{
  "n_layer": 12,
  "d_model": 256,
  "n_experts": 64,
  "experts_per_token": 4,
  "d_expert": 32,
  "d_shared_expert": 64,
  "activation": "swiglu",
  "moe_layers": [0, 1, 2, 3, 4, 5, 6, 7, 8, 9, 10, 11],
  "router_score": "softmax",
  "normalize_top_k": false,
  "routed_scale": 4.0,
  "balance_loss": 0.00214,
  "balance_bias": true,
  "shared_expert_gate": true,
  "init_std_router": 0.0133,
  "lr_router": 0.00057,
  "n_head": 2,
  "n_kv_head": 2,
  "head_dim": 128,
  "vocab_size": 32768,
  "norm": "rmsnorm",
  "norm_place": "pre",
  "norm_eps": 1e-06,
  "positions": "rope",
  "rope_base": 10000.0,
  "rope_fraction": 0.25,
  "qk_norm": true,
  "attn_scale": 0.0886,
  "tie_embeddings": false,
  "parallel_block": false,
  "extras": ["capped logits"],
  "init": "normal",
  "init_std_qkv": 0.0444,
  "init_std_o": 0.0,
  "init_std_up": 0.0444,
  "init_std_down": 0.0,
  "optimizer": "adamw",
  "lr": 0.00188,
  "beta1": 0.9,
  "beta2": 0.95,
  "weight_decay": 0.13,
  "lr_head": 0.00396,
  "warmup_steps": 448,
  "schedule": "wsd",
  "decay_fraction": 0.659,
  "decay_shape": "linear",
  "final_lr_fraction": 0.0,
  "batch_tokens": 32768,
  "seq_len": 512,
  "doc_mask": true,
  "train_tokens": 205500000,
  "steps": 6272,
  "dataset": "wikipedia_en"
}
Below are experts of layer 4 (counted from 0) of a mixture-of-experts language model. Rows are named router (the router's row for the expert), gate (a neuron's input weights, with its number), up (a neuron's input weights, with its number) and show model dimensions 0-127. Each number is 128 + 32 x the weight over its row's rms, rounded and kept within 0 to 255. Numbers have three digits each.
After each expert's rows: a language model's description of what the expert responds to. This comes from a sample of Wikipedia text that the model never trained on.

# expert 61
router:138114101064101148145109107111109171119140151131171100139105180160181138159074174099189097143121156132095152105101110111180152089119146154103047101137087106129126129146145121102143097109152116098085133117111142101132113085151127095087150133140103138129128183093115197142118181177140133096118068121055168091088144096146118122107152175133105174128117143170169144147162131160084127182073
gate0:110103134105166109142166149121103174108144100107136116119158152120139147122137130160132144083095092144122144176138167171126130134201158112155095142105143122119134163096131145122097121126173207167108120153121121178127119106153124138117179145117052133116102219154096156095105193146094174152176150162129091097102161217132061175112093110117101039142117202066120177156102082141152171102121
up0:054124122147098088121097156141125109060128165065149084032096167152127184172115101167091114120102125141124079135155127156150116138107098119054132081090139126176154156105141149143090119162058085065116068146171101118106208109148157131117146136151130143093152101154161096171127118138132088073154159156177133146175159094114164091159190123096127127089098058145129136163112070065156148127160
gate1:091170068135143173153121062154103162122085120141151138124151165127089119107112151079126101108161180138089116129134101145130143120125135132127100078118134119025141127193115162171139146103109088192105164153063089153129096101111133117132110117091093152113133175135140184068090134136103145177133081148193181138071108211104097148127151141128121163143093128085171117105122123173077151161108
up1:110165130119153179171141152120142144139138143112155102067125117165115125134118146163162130028082119130077110162102174128120111157066061189158108110098134116117152135107159136117161096110074114127096142099139148122102109115159099058163115152183148165099114148169156076161125137079154119177125115142086139092132115114112161114094158127111125092165108163105091117167119175147161161077188
Word-final suffixes

# expert 24
router:163107114174138165136158128098181082137104129113180152094153132143134123160133082113156153094108105095192124135119163087135123120174139110163100153133078131143169105084117171163140062178115084135179062172190148147137129140126063080106130075144167052173094098098081140089155109178122112147150177098128129150146137094124136142134090163149121063123214164138095135132137160130167099075159
gate0:111203141088072081115129124183116131098149130117134121086130119100117179130152157115104120086127125085175132178109155149118108111153125130162110136066106152149141122117191133039109157106135150112125100197086114169145135103121123187143168149167075105145124113116118112129117160157112125125130162154194086105135152237129070143096097098150091107085103131155058146113052117089112092057107
up0:087110098133092152145123137178104115101144162142210146126087154109122198112153160167146150148130135092120068145182142139169149089116110129125127153129138100184121098111175139094085156121086135103161103172172117168121149074169126118155164116131139122093193103106102110122102184162176101088163156218137117140153155145151164080166201116143118131079166116190210115142076102109130134114111
gate1:145171106147203189147135073188121157129118130124134196150100160121109143091150154082105101136135140139166074148169119148105144086084133150110120136114154123106121105143131123192125123166109124179133126151063068167123170143182106221161105111106105132153103111125133152105114090185204148231136083136102150100107094204103109135110141149150109146147095072120107190205108114117077185116106
up1:121119118144083151146157147107114095132137100124110096076147115153195098146128134173177149110080172166070093142132178100114156111100087189126143103072124163087175114098116141149092118134108144090030142123153146112114099126166164101195151136147091179057105086129131079107139128098116147143122083111154159106124120086120127126125125133108070086129063129122133095117133135138150151117138
Commas after numbers, titles

# expert 32
router:173160147160168143145104078124085147113085128081112121115107053168098109136123132148163085108143162147089141126117133088148135158104146122132176121095173094108105127147087095165089112111150135105088112111134072101141130084102166116129131109149131077136126097074116115098067169125077098143101120157120109067107192181137131117087146118090126164112123117104146134134119098141163162137106
gate0:106143117138104036082100119117088121102129111080125111077108083111078103103128128174087078102128136099118171148137146104123082119155156118142116156084206181167176139083177162123072147124119172112086156135059087133130157112144094175172168140166068142140123128144107128147119146145079159128141110183201110130110201166155083089098123090114112095112095156125069144152030083112161113073133
up0:089060087074124117162094153119082132109189164082171126094101120108110170155120104162094086058138159126100103110099110115187142134097125131137102136098195111194178191067153148142090161152102084075080114151114102118075165097179100151169154122126106131138170087131146135191150187163114070075191145185160150102134160127114156079141212123089141121151111097133135157131089087114132168128142
gate1:086158122160160145129094104196129193124094124141110174102158147123116127118134166110110092125135154151113058171134091117094117155129112094149122117082122104065149121160119079151100181162156065128092147109087061140142153077128184191137141122130112107081098136102091131082111101187151093188119082127145186080084137175078091125124111093107068240127111081143129144168131160147032168160109
up1:160153083132098136150184135118135094135106119095100057081107177175130113162171142142145138113097152146133089135126115117130110114074094190163060122135117141104150107146143157168163155145073121108150129149132159079117092137170128119182138132167172209148103105140112043116116108138146176139103151117115105152151075068105156114088114109126106100137050128125133088130128156206168153073147
Numbers, units in tables

# expert 33
router:146093126148144177156144172082123125127091113097129093155184166110101170141125126109160143151082160150074078137095083169145133132112033140131133135073092072154110174113179094127137118119109112117140084126133112175075103135113140156106083167163105106075117197101211141098083146139163104117118153162137125096130111126136188098086118100123127127155140078095139143112097138149143131111112
gate1:106164111134141127164159123179100114139091125139149143149151126115198136133097184129107093096170187150103062133171136138135196100141188092134125128056095108125142132154156131177138174140135110160152151136086108146131123169131131190142073191103142116117076147118137129069091141148176130176121146095208167094043081137104094147177153112105074155091099096132126141139144160151041113097081
up1:094185149092099150161218148139097153157128132118149066110131119129132102158111148157093052050100160098133097138119151111141118104074073149166133132063119114149194147107111152152117119131060109118077125092137143140078113162189136122178131185158137129116159136120091082119133103110137139106134138110145171144157109139099091103127113079119078079151084153139138163153192171142149157107149
gate2:151132123124153088147116185141169112045086118212113146129187120130097150096148097119146106123126078156063102154099092084160113096125148187089113159114087117149102154121112066112138181089076132097153077070124082101111141108129113128160090129101072113150182138152119160113068120142136159137221069133078174136151096093164112096156158120211168135165140128142161186140171131122101132150104
up2:121090157087131112121116091152101185172125170119116130113132156128166100146109097141075074108143133136119113149147134113082129123123113155122142106083116090137144107106111148120191136129043136145054033110148167064134115137126162138153116110159134132119121107101135124194113126117098148127129100095157130123080079112147118167090059101139112051134177151200089129117199169138119066140140
Table separators, name pieces

# expert 39
router:141148116091070104178183154149154103181140117131068129110109062156142087080118073138114131089136141091102198152118172128111105129115130128164145172091161198140196062088173163178164171125127151126169132141182110094176117094134117124177110064144170121121194102071136114092130109094092125126133132143134174152101076144097124134141094117148124136116100141134190097064111113148185167097133
gate0:129153116164101124099125141163088136092159111108129117115141141058120147139169090139147133150148123095137162180144214114122106119164154157158126118035161159137125127106161124107101143108165167155076145113169101151126131115195103122178165086112072125160125118136114171082144119110100144118178165111199175111101152214094149116096101111112092146064098140128148140140103156056137132005079
up0:117101073143111132130115129113110117129094112110142134120159131098138194137163143209113106085119089143085086134093138139142109066147130088119123101120141099181111148155176108128118145153140116090125041141130111108068163051145121118143147149121118073052206089158128091157071168137153129121123154211112119161146158126129153105151176094134129108131135131165127119120028101123115121156140
gate1:190165080152121218126117102202124061134077095190125174140153161107117099070162126109118117140139111156120075151114109157115185116109073140108161142045124117108135109157172159140124158137134118103126141133106038106121093104149181172167115195147056096118107140133094141120068156108229144147119084132151126121077115176082128102140159148108119185069120093112134116156125089148100133104075
up1:122185147141131192183178160116115110127134126145118110120137106104149106151153132144231166107077110123085096140044141136135124150055111179141106150042122123118160094140109127152125189124066108109109114118126149110102115121138185076189142171178107158137141113133111078125129106096129161131163130146144136138169126117097138107096115078110134136124071136137109141125146134127137177102144
Preposition of

# expert 19
router:134148156127132111118162158100156126120194139131113177124084172192208099144105147109145055091104158119172137131117152165157164072151173102106126132163163193141103104171162075115146070103173165168085139105090142095113136124184135115148137085086134150163153153202087139121148135191140135127130062149117124128107139083085124219142144105137150129123104175146133096163104106139094118151132
gate0:161157124114103074115085176146158117104152073063120157092127157107146134100137111148189112099158126125160173114137176183127073163175187142110129132029123165194122135102160131072131119119147156167125148198129116133104136138155079178135159134165121138092132103139069097067094169134080116094144116178153072177097146170109089111149116129138072071097133208154149147138065128104146152076083
up0:109155084126147117153106101165069155121115127091173107111141127079125171162143078101112125086091111157077079140122137162107140132150140089138157064114158117120110125172145134122087189095098063063098103074164080131092157064158137113152173101082106162121189146136129158162182126108104111193169169231095134153121124118126150108157176101143150127110112122097141133166075124091084144160149
gate1:078113135154107142135129112212140166171073119190146182096201176124139154086185155089114114134148172156116086118123112101117162101152126096148084166104126131093145118135126123179135078158106071214137075139035106152176134102194148175117084123136141128112070175131143161132077135153156133174153077145157186144070108153121122110178149155104110179078088103124137130133151149143070137107094
up1:091124131098102146169200140119088126118126153089160073098120145183091133193150150139134151129054141123097111180112137095100106097099079135102068145096127131114156116122147136127138133130084122109107167092121154158115082106124168122180159174145132155099110098146099092127123106122126167145148119167113134139158093112130120137131107106146125107205072122112127121164148147168102162111169
Section heading starts

# expert 1
router:147125082151094109199155102146138089124127140117094117086108128129104158120103136125108092113119097146155075138103102111116134140120094145126200153057158127155162116102117087145095135089177158169113155121101107160072112119156120143146107172131142126104113071137148101119086156140136117157123113064152067109201109122184151177117118110105105072102148142101083099074106095150152172114078
gate0:147181133094106122131149100143117156101169120119166108101159139069115096140138139122078114109078123137152140177165195133116063112139152088114134153056128148124080165113145147106106109114126130139094123094125068151135133112139109165121165180137075094126123120177047164127158117134088181146159170142183107122085165220088146127124112120104103102099144154121107165093086101094136130021104
up0:073102080126127126108105166141076154058136145088164134074096129118157203132146087180179131109152107130111061104124138148137144112136139143125097074152181071155128125124180147139124192148066114116105099167192163118131161067146106097165164082144090154135152142116165085190098180129130089092153208190123102189114177094174177133122161100122154108151114105162178158193112092159144169167176
gate1:120198107165138132175109082213157135131125120125108198099137088091103151071134179083094116130104135176105057106105082125138177075116138102083096115094150138094156102155158141162079134159162105152136136164073071105108129105136214132159090164117099133085093155160107126104079103108203154132083099123139183123067142175119089110156180137163141195111103116105146128115137109183060100152102
up1:133136129170094187142225137121115061116171110192140091075120130189145154139159132176103139061105156108095125131180150119096097106103065181156137102082095117135165095157153152174164116161088127091107151124133143105119113119149105110231173155153158131125075115145149057125156145155107113138181102116131179209120094086113113152118086107098097107104078066144098143144103131178126143133156
Heading and list punctuation

# expert 27
router:103203152164125116155132175128186118144152140119086085078110162147147146130124103136115147080116120159158106181160105060124089104120156123116091093134056144093159120132183121140153104100072098151115108131120096101108136096131141152175081155145161116114173109111156107108144060103166122147123131171126218158092092090058146122190112154165085145140100087112152167139146166095094155127141
gate0:101160140127117116121107118181133129112163026091157095066152107098144169125067145162118096129107092108187106105159172166110077168165148074162088151093109106128115169100158132053084140131173134128123104131127121184129141130146116200120111126176061078137148185167092155119080152125128142133105184158145126122137155156121129117126116109052053119145119123136111124139081092107142100079157
up0:132131097155108150147101179142131178112089129129141076099132116119150179140085118127162110086071140145153086092128126143134112120149113058106081121143080093091146154132161160109103199144098074104119085133142138109067134093159138156121091105136075096062179161121096107149045130122144111129144140194061141116121147110157148137154175134144145145157094100158154137121085107133096112108146
gate1:110163065124109122106142092167157158156107058161090121133124155109124137074112193143094121107153161134115081152132102130156146115133117138084114121103092104054149103127149132149151103142072088150118139101079048151157186109204159167133039151132084096079068122111161171114112085203190093196136137122184166128055089128143087123158120102171091158105101095109111137143120114125051139123043
up1:081148089116110171122197066112150143137169115098128058103102125143101139128129153166170174039100180121109099162120135129106140142082100198126064093040091128125192103156151162132141110123054113158109125095122161147102126108202157101137113177176129152126110120157097138126157092145165136144146187132170129081135110082106101142136094094160046106144120132122115126134146124178148139082126
Surname inner syllables

# expert 10
router:145139087122125094161159123145084133118176117110106085071096183126081110156114127111162147126124150116113088123173194141169108111133174123182109152048144122121117160118098093157118131126087149111132132110191098169163096162167105119194151153214168185106122147084123123177079135085059149089141141157113134185123093095155151123124054078155161122119124106174099138076103167106167186079133
gate1:155179103157074200122103129175115137109049112145132138118143147133116150129155175102131150113116136149109050110097096166104170134128139116143132110054113084088088152152148138110073198171139106124095164156079055105120093079125207205164133126122038078126132144140075106096086130136209123174127075131151166109074123172093107131117135148168136169083115081121115125150165122161050115141067
up1:115117118178119184154177125163103084123071121124114127115101149197113131135126160136158169111117172113114119117135126106089139129087079239142144098100089147136149102174132114138136168140101177062110159121152143126111134118125159127169175116176147176139090091159091069139091080109136161135164098156151128131137105104073146122092102158139091180147077136103122123131129108179133194090153
gate2:138091132152109115147080123126121134079118163209155135195139142124099196132146118139116107123149149099098120137138135115145098174177164115107075129078157145119103180120073082095128155089132114128106145060079153162082112112140121151187071105054082082161133147176140167094137124130141146089143169099145181136120097141161134057168124135185173128089183124097128180106154107114090133135066
up2:123080110117113198110113096107081175138131137046120148105090142128133173156102104172109114114185182118119155067125131132132113142122141071132088124071164077097121122158042114120124164105028150124078115085133127105167144155129179103140127157131096129118087117106143128150120137091125156123154113129122131157085064120166179084082060101119153096107167096114131111133161122131126114128137
Table cell separators

# expert 20
router:096183163098129137119146103086081168127160110194091118111092156138141162154141128147159144127113113114158110126153116136121166086136109091129101134190117102097110129131087094130140120166051105065168125132118145126182150095151151102148135120134125185169119094167102134124133131126141062127177181074157158095189123102056111169180166187144123141098097055100142156116177181149099121086102
gate0:088117118109126101149144126226061144113099112079156115117167144111077195107160138162137141137125127086138155135111155137125106140145125152176118142073118149136113145118155190124073117152185219157170113189107041162106115123093106141137209126138123146143139149134081134104108169169130153150138152121132086098119175198084103138119109111102092096066085127139051143136085133121169089075123
up0:067146120139080116157145124149080159161114139126132130118129144084139196138140105167143093100088140123115041134130130177138184121190151117152084113130116112159130127179147138084115193177108109090136093143157128093125146091134131107145149115141116138136195134132124116122109112126167077051177206181145118088141158115105133125125150148135166203051085081151142128123147090138135115153088
gate1:118133051112128133110086094176169136122160098145131166101149163135098147122118157126105131103175144119122082153129149142128178085087151119124088144149095150064121117119186122110146133144125134175084154132059054148111123112182184187138081108104080136063134108113126102083131146165177115178108088125104187121060101149108101106196125168128109227137133092099162140133154157153045112133090
up1:123186116145134156144169151073123130140195165157147130136079185234114097187139128148179140051047109117162125149123116129099124089104109126109092163110107091106145146140104184165188114104095131117117120113135121164117097097117130160175141184169127200136101103181076089085139159123193164184153111182082172168155109083128112131103108092148078107168100133149154128157104152168142188078138
Word starts after quotes

# expert 9
router:160092141124092182128124114133185136193116141141125102110161134189148130166166096131099147119120136126077033142101125142202141163139122111099119074135106096071088096140116157123122150132115131162118114086071068099085124142110187126130112096104124100113091063080135181086102103134154116164134132173096131152106120094155167119149114140122147119076106106139154105133195165161078148134076
gate1:114155045203135147133147122176098149143108106118149185105151154133127116085176163115144086105062155128126072153132083101122159116088110156114088139127102086047138135144142110169120137108125140169089130121050093133121149133216176119112066150113136107065051160076136212117089102153156108123126141146123124080075104116151118164110131180122131180162116106128146111136156179198070123115075
up1:150179130105126154157190135121142135114099116118117097078157156136112136141131124085173146120057181135101069125119104138107125063059104148118111140075136149112147114137100131107134155137069083090074136121132119082127106162145149133173167170164154189096138165145096078138186089164120152157136083166137161131169076092088123145109134094137102144151059120127108113134117150180123152142156
gate2:140141119143154107080095160134124116074170161207141153153164186149132177105144111121092135173106142091102068108128075143096146139133135151102090153133178148124099107168107080088145209152148097112167120097087128134113102077201133188084099118091133095150144111194104167130093192149151110082126187081153143152136107139122166070116140158144152145112177104155111140125149152148078104138087
up2:121085109151101119099112095128136132141152107089119166088087137100188110115067099079084128154103080115127111107108143116093084155146163110170123091066134092126141057122037138103131099104090168146055109100144094045143136188123165148089150134113066081140084170105119136147089129120109119121157140116200101150136055114142150073078048084108086130155135159131118134132154129133158104142168
Name-ending syllables

# expert 34
router:160180134109091168099103155129149147160126147116089104092173175173100122166121092146150097049136092120154121157149162093156118105075188054123147113181080120133102101115135143160170175083109111168120105135119076107080113104074151132172076105183125143141141094085102101117086112099088121205185078165096143128112138119084129160135138136102139090097172119207160140082177202165083137118170
gate0:111152106113150124085106123150113112129163151101150074100119116118115102167123131171115146083071153122156146222147161126113069128146144079136134196054139132136124117116156165149148120101163143176118130174159081113140142135081110137126203157122134123180142136138131134097141131157069082123139148143172115111133161245104070106134105146096081089108116116123114165121119126075142122048160
up0:071128064144109098156141133142085142093145149108135080140111164090146149151140084162091136038128130136122084174083093132083125132135106102141106120109164138167109138100102149164112178138081068118094077157165126108065141116131147139190167112150139192119229069143125122115126140152089114102153173165140143100113172134114128117173198151105145135150085081108166130141175194125122135106152
gate1:129172125157137080124109061199169155165104085146125129083160173121132119039172138138130086133145158149173068080135099131144152100130154133097050119107095131092144106132141134171112130143115103145163124093089069133109098098143169111138045142147074085088122132081120140124091125119125119228123093137189180157088087119113137127153168152139125155144124160085130154139089143152035111170089
up1:098179157172164153122184133046098100159139127105128091099142137147108139193142115141155134069089178124090108146076147102103151101113088180173103120091116115117151142118151142106146123159080109079115132105096197112115114101151150124185145140190164156138136102158072127142130083167067110147131134140108130104131103103056183109111145088099093142150104119075078112121108122186119131123136
Word-internal pieces and kin

# expert 48
router:146062093090140161166151098099170130185114087125150131118138092159097175118109113130109134144207190164070066146034146138136150129109105088135124143161130058143078106177087118118119140157218133142168091105093095070166138136133124166024124111126156072086076138103154135108129127060132114163145158164066084127116130197151098133146177146079087107121111136160130122108138172070159093184109
gate0:111137092114165072114131119122145156100132075105115127107137144049104140107128151110191139163098113113174165125113205134107060177147176120147134139094152115165103135143126146088102157101149149127126116131110120196111136113175115096096238113123053131111114172159111072086102104094109165120164209190148110097089165225123095163129105109103118093107081136167097194127046129103100119064135
up0:121026076126133128183117178107138123092108129096156112115091173115136163109135121128174152127100170140107065100135144147157105148150182132111135101141145082213115149155124106100142156092078083089145118144162100143052134101153110094115152152163108172107160119097133066167131147137166139105158185201107094136083158126140125128147180151139147183131060088143154150114086144047094159139152
gate1:152179061175164151120115137155125173107093065157133131091192168135111137098127153082099113181107142145131081119119110155105198043139119160135108104106149110058132148148101162157120129182105083137130168119062074098156113149194187150155062135128124125079096143133165126126066061173139129205114157082178138069065115146141102127153140158146090178138106082110115176148126151137096084121074
up1:147158128123122150114222092139125096129120167144140117116121126182132084155144120147154108070104167092120106114133136122096136147074138169133133094078109120144154115143140150139145133140086147085108106104114140153149104084131180183175175141178122168110117107151059090095171124107157164144098104183083181138156151146103145150116091085160068120108074126128097103150126134185117177092150
Mid-word fragments

# expert 43
router:184107119138127173119153114112091185114074187118104146173153106167159169071090125116178136102117122137066128149103145166097105095078123126169167092127146130095067156214145098103141095182159072092079082158109111094135132064104125114102169125211171098057093109167147075129159138111149159188091153123119162100153152200124139095104139156085073177099101160101144157110157170150129138117124
gate1:109126080132098181113110125149142177112101121158114183124152131108144180100168143124116087113111167177129070158108177137109146104166170170126073138041086094102115124156152129104166130156104091117038095159106082162158177094162137159133121136181095117097112091127154143083114104160151140195092129097159174102074085192123113068129184152140074204109106165133111173162082139172084145115031
up1:116126113157167177140247093160107131132129156137088068086117093138108136198165133158153106119062165126107137135128133151130112060024059136103112130060132133106174117097109137164139128140076132074123109098116171098126131153120150113228167140150155179104111130134065067133193135120121111174142141105133141127163110073113123156114097113136103090163117087124097142149184145134144153083128
gate2:145092136160135086135120109142130124101114169181182133172189144117107186080110123133075073102149151151085135109123112138095101134104102127138143091075183121136086144099088054060075114098141111125128068067119140093095153112092105145110146126104124132095116091129119120107169137177130133123152133121131141074181098150126130104088141132107132112130125113145142214114161121117108112158089
up2:073099136151127154114134079097159150107159097087142155095098118081137076143048112116113157136071130085143145117095125161117087117112118133125147103053112083146112112114073157131090093130084161100075091126159128094144177198166137160142158145118166123112082114086180089124127135145119123134141067134125084132099054117117116103054127135147137144185150158194105130116208099148077114123117
Mid-word fragments

# expert 57
router:106140172130162183211103167160156151126112108087080075077140105139116159107151109123137113133134138182065079117063096138147127135080100132090107111153127081128060161113129131161138124121149128133134096045119138061118094088170095097120108113152173171120099093129153122084146116093116104133179128143129094082135154112121114079161135149049087124110109158078114095099169138106106159106101
gate0:111163100159129117117154145095108138114159097080079102099144139099135147131154132149147134127077081151092143121173181174097076149109118132133108159066156126102132165104148177168092117109164208132103147187123078210118161094141122139169167150194072132128107154161155103090051125109119135162161183192159109111124128156085132134106075096065086073101121163098136143162104139146140128065117
up0:092085041193087156139080143104047136160116146092113088110128163085170173078157101143147128119068130159093057100146171164203150132130115086065103053136108097096148168169114106171022169143054086094105110158122095116115127105179166078166125098156121182093168108117167107148075165105157126180173112182127107104124140099149130122197185138115152147143114097167139123192120106112115143130117
gate1:180199074113114127138105148231116136159094088127114119115159170096166116108111153090131135159069123166135035137132098178118141087139117148113092097103137099055131157156128118150130145132137124082080117126112085182146144124172119118154089144090190113096120131074147135133095140159203153204136123148124143177077078143111133108143106132146114168167125068093140102124175130147051139117029
up1:117140095107145143111196148168077131154155140129081079083134138145141113147112155106146093023052157195153093159140104105120087136109060158142127118081127116100191154117147143135095122152137156087069127114135161155097123113161129147176161159155153115121121101142078090085130060167185147175146116124134119151122083061118136126153115105101042147149104106073138149139152161168122155076134
Word pieces after p

# expert 3
router:132151106106142143080130141098136213120059188089210179166135154145137142121106095092096110193149164126096096137129135147081165095157134074130070089092187108149114164131122199111102189130138065094099071108111084121135166052128104123105106155148146084159142102110192081116153138103143107179145191106110197168204143127125108105125187169150120108114130143107137150108158148102125137144156
gate0:116144154111130123096100135127123158090170096081206161096140163114078120144107091148137119117114117087154124201129159144114065111103167118147094125052119118168095107125122127132103132086130166180113106125088091202077138114160090179132171109108089114143142148123106129074193128079079129138172167156142111135097095179112121093107136118102064122108147144135102134131087124076101098095130
up0:112118120083160135170120177142138148078127180085170112103144160120145143169118100130141091123144186178155064117128153098076119165087124111129080115117178099155092135128174148130130129120088155107119083154166112144046140100114079139155151090120157153116186120103098069078164133067140127126199163205122123133127137113145132146155205029097109083147169104157155139159073108106096131146161
gate1:102169101174120132111123108206141176176075095161107131101176154111132156096114154106098124105130182216096066137140078136119133082116101142102086082099097082072136112140128194156088132140139116145121137144094074146106154089206161137143063153097126120106121126115129109064137118199163113126111136159132192132109105122081066139167167138135092134150088084134136135135124143149081099160077
up1:125131149134118123102200112164125116122139121156108110135126155181125114118154147148115097046022205153107113162128137142146154110077128175146064146088095118149168121107171156143140120115113099096121148126145185165118134123162180185218152119172143151117084124097108109108146084136124105142108165128139144164167134121104098181124136053114024108144045115106106081141142147122166179124168
Odd mid-word fragments

# expert 12
router:109141189141145089075146097124134164078153139201123120143137064136137162157185092144079164151138110103084074166170098139160157154156084079130170085146146115152136154176139123131092166163141178134120166102120159108159104166109149163079182055090089087137084096114191164090117091077136107128118162115141102128172107184136173106144111102150138147144103082153110103094131131134127126189133
gate0:101156136142143131082105099147126118085152129071138119077186139138099111110123113167159151091091118116139151133096174115149088133161116116097131186023099147152115166101105135088128096115160182135113127097121080159117119160110094090141176133107109153142121167141116107039145176111100139116123128124141138106099191200116091066112139137040062105072127190124085158128094158120150174032113
up0:146077118164094106144107159129115161087161141125170137078118156086106198140134115140135122115173105150134049149124126133132160110140157082097120102156144158162129078170117171134078158127090108120122103132110129111105163028096143156128197114162078152111204154106092149150145153127160107125147161226140122152097147137147163102174144140142180135125074133177146137142066067094088093130156
gate1:141197089156162131090158110214136201172123096171124133099164120126122119111186150076077089131117153188133029141123099116126167091150117086139145106106124099068126157150127124131132139238137132114149147117075046133171151147157127201119037135123087098132096153130138185108124104110153101156112132126166122150078114185116125094130115154154124197108084061112096107140113164124089130102072
up1:192185108129157135114163119118142083155127100142172106120122125178122153206122098147196116121090134130101123172098122150096090154116091148141081130156088148099160138113157131123162135165100146097089142087159164140123130171213176143142154177154094177146072122148093109086121109133159165117133113134098111112154088148097145099133133084096114108144068088138128124138141096119164170092133
Separators in lists, tables

# expert 38
router:132084153093151137143074060132119109122140102081099133114087123136157128095097051081161126060111143128174161093096154130115131084126162179095157117109171165170163115164183123157084077141164111093153148107127135087113165131162087103162133107098154115118175121116200179131142108157108115166160185143128050198096165145107163145164186117118103104147134152098100100111048084127155086102121
gate0:146127150138106088113107043162159154081155133111145116116133111126097162121143112097092161123076139080119169146149186139119109105163135126107102178077160165123169145114142132094065114115144180121121155189136116143080114120128088149132192184163091130115101155110120165098135127108066122150116164125189138107149133218108123136099111146118047147109155184114049120112080096085179102052117
up0:129088105082091107124085112107116139113146172103179132097120157101131170141122109084063170098065170127085069108151156123149135107145127152074114120138157152141179124138158150125067107124108150120134069182206135085057182114140124162159165144141132138123152089034140127191155085099125102117154138204152145084140122160138164127124193137141111183129124092119095122102127091089199151124148
gate1:122155079100096147153082148219130132136089131166149091111136180132108095142140128071088082109121133144133074131119094104094188114110097088085097145089122092026135081170115112179143106157110111111171122119050098105150163088187131158110061172119129119141133146145120151108104109184149142198179100094134131157100147161072108120124084120117092172074110118128161150143123148207043109120043
up1:147173118173150158187199166088112059137150149103139092085115147152129126198185108133142141115082122110094091133076124099137143143081077195141102130098130135126159086090122160113177146144089131098092100116132129103151140120143160149222171192216157196144148106148099088099141071135144149170165129149139152104168096082090137156092100142109071113136111119127131114144180106130126177059130
Counting words and ordinals

# expert 21
router:100095101078124127099155130146142106171085160098099115123096083173135066144095152193177128129079108125097122106187121079130139104115091112086095094147028107087082150167116111130152090065106115154185100088138070103153150118119132137128125159089181096139172196079084176169170136132119081142100071113126176149165117088126183168106106121111093143110132127099152162116177089124078106146136
gate0:077144114145104070174151106191093121101159126111126147084121142107111145143167109169095086113087146116163147198164173110126041105164113101138169156074128166143140140107151175091105095110144184177167083180134081151176149129144133148162198192131119092130157172164099182125151187146090137148120169133204127103073128164087107140140126125092089084098107163151114155159102110094112140072131
up0:138073109131091148140062175098109174066138136092165121104092150081131202123135120139121161082140074160091031108122118148134127095163157113138055092138140095162129131169119108125096181203123103093114093128142144133094163072149103139122127082113123151123132110119119084118100146151151103072210152166056091131134142126136160125142171106159174127149125143141151130167103126114086168131136
gate1:100206082159125148063143089157157135119063072143091194159124144118144155069123144127084077131168144127155109122171081106114168062160142165091111131077118110046116172150175080105111116130143110171154133163061118111169148106180134154166066120135099062137099124181078173139113126144158109170118124098192174092085174173105133156082188190148084171077088103134166113133149134152064137099097
up1:168151125064180164168181136150109098166146136148130094091097124166105168119147089137131139094115156086095018169111130103075127136095065135172136111098130126112176131145155116140132148144069186096121136107115092169097100105128128194157104146181115147099114113150134068146145069128161163129169124140104160105121114118075117163084080062137083092173070118110125150114094109155122136135158
Agent and adjective suffixes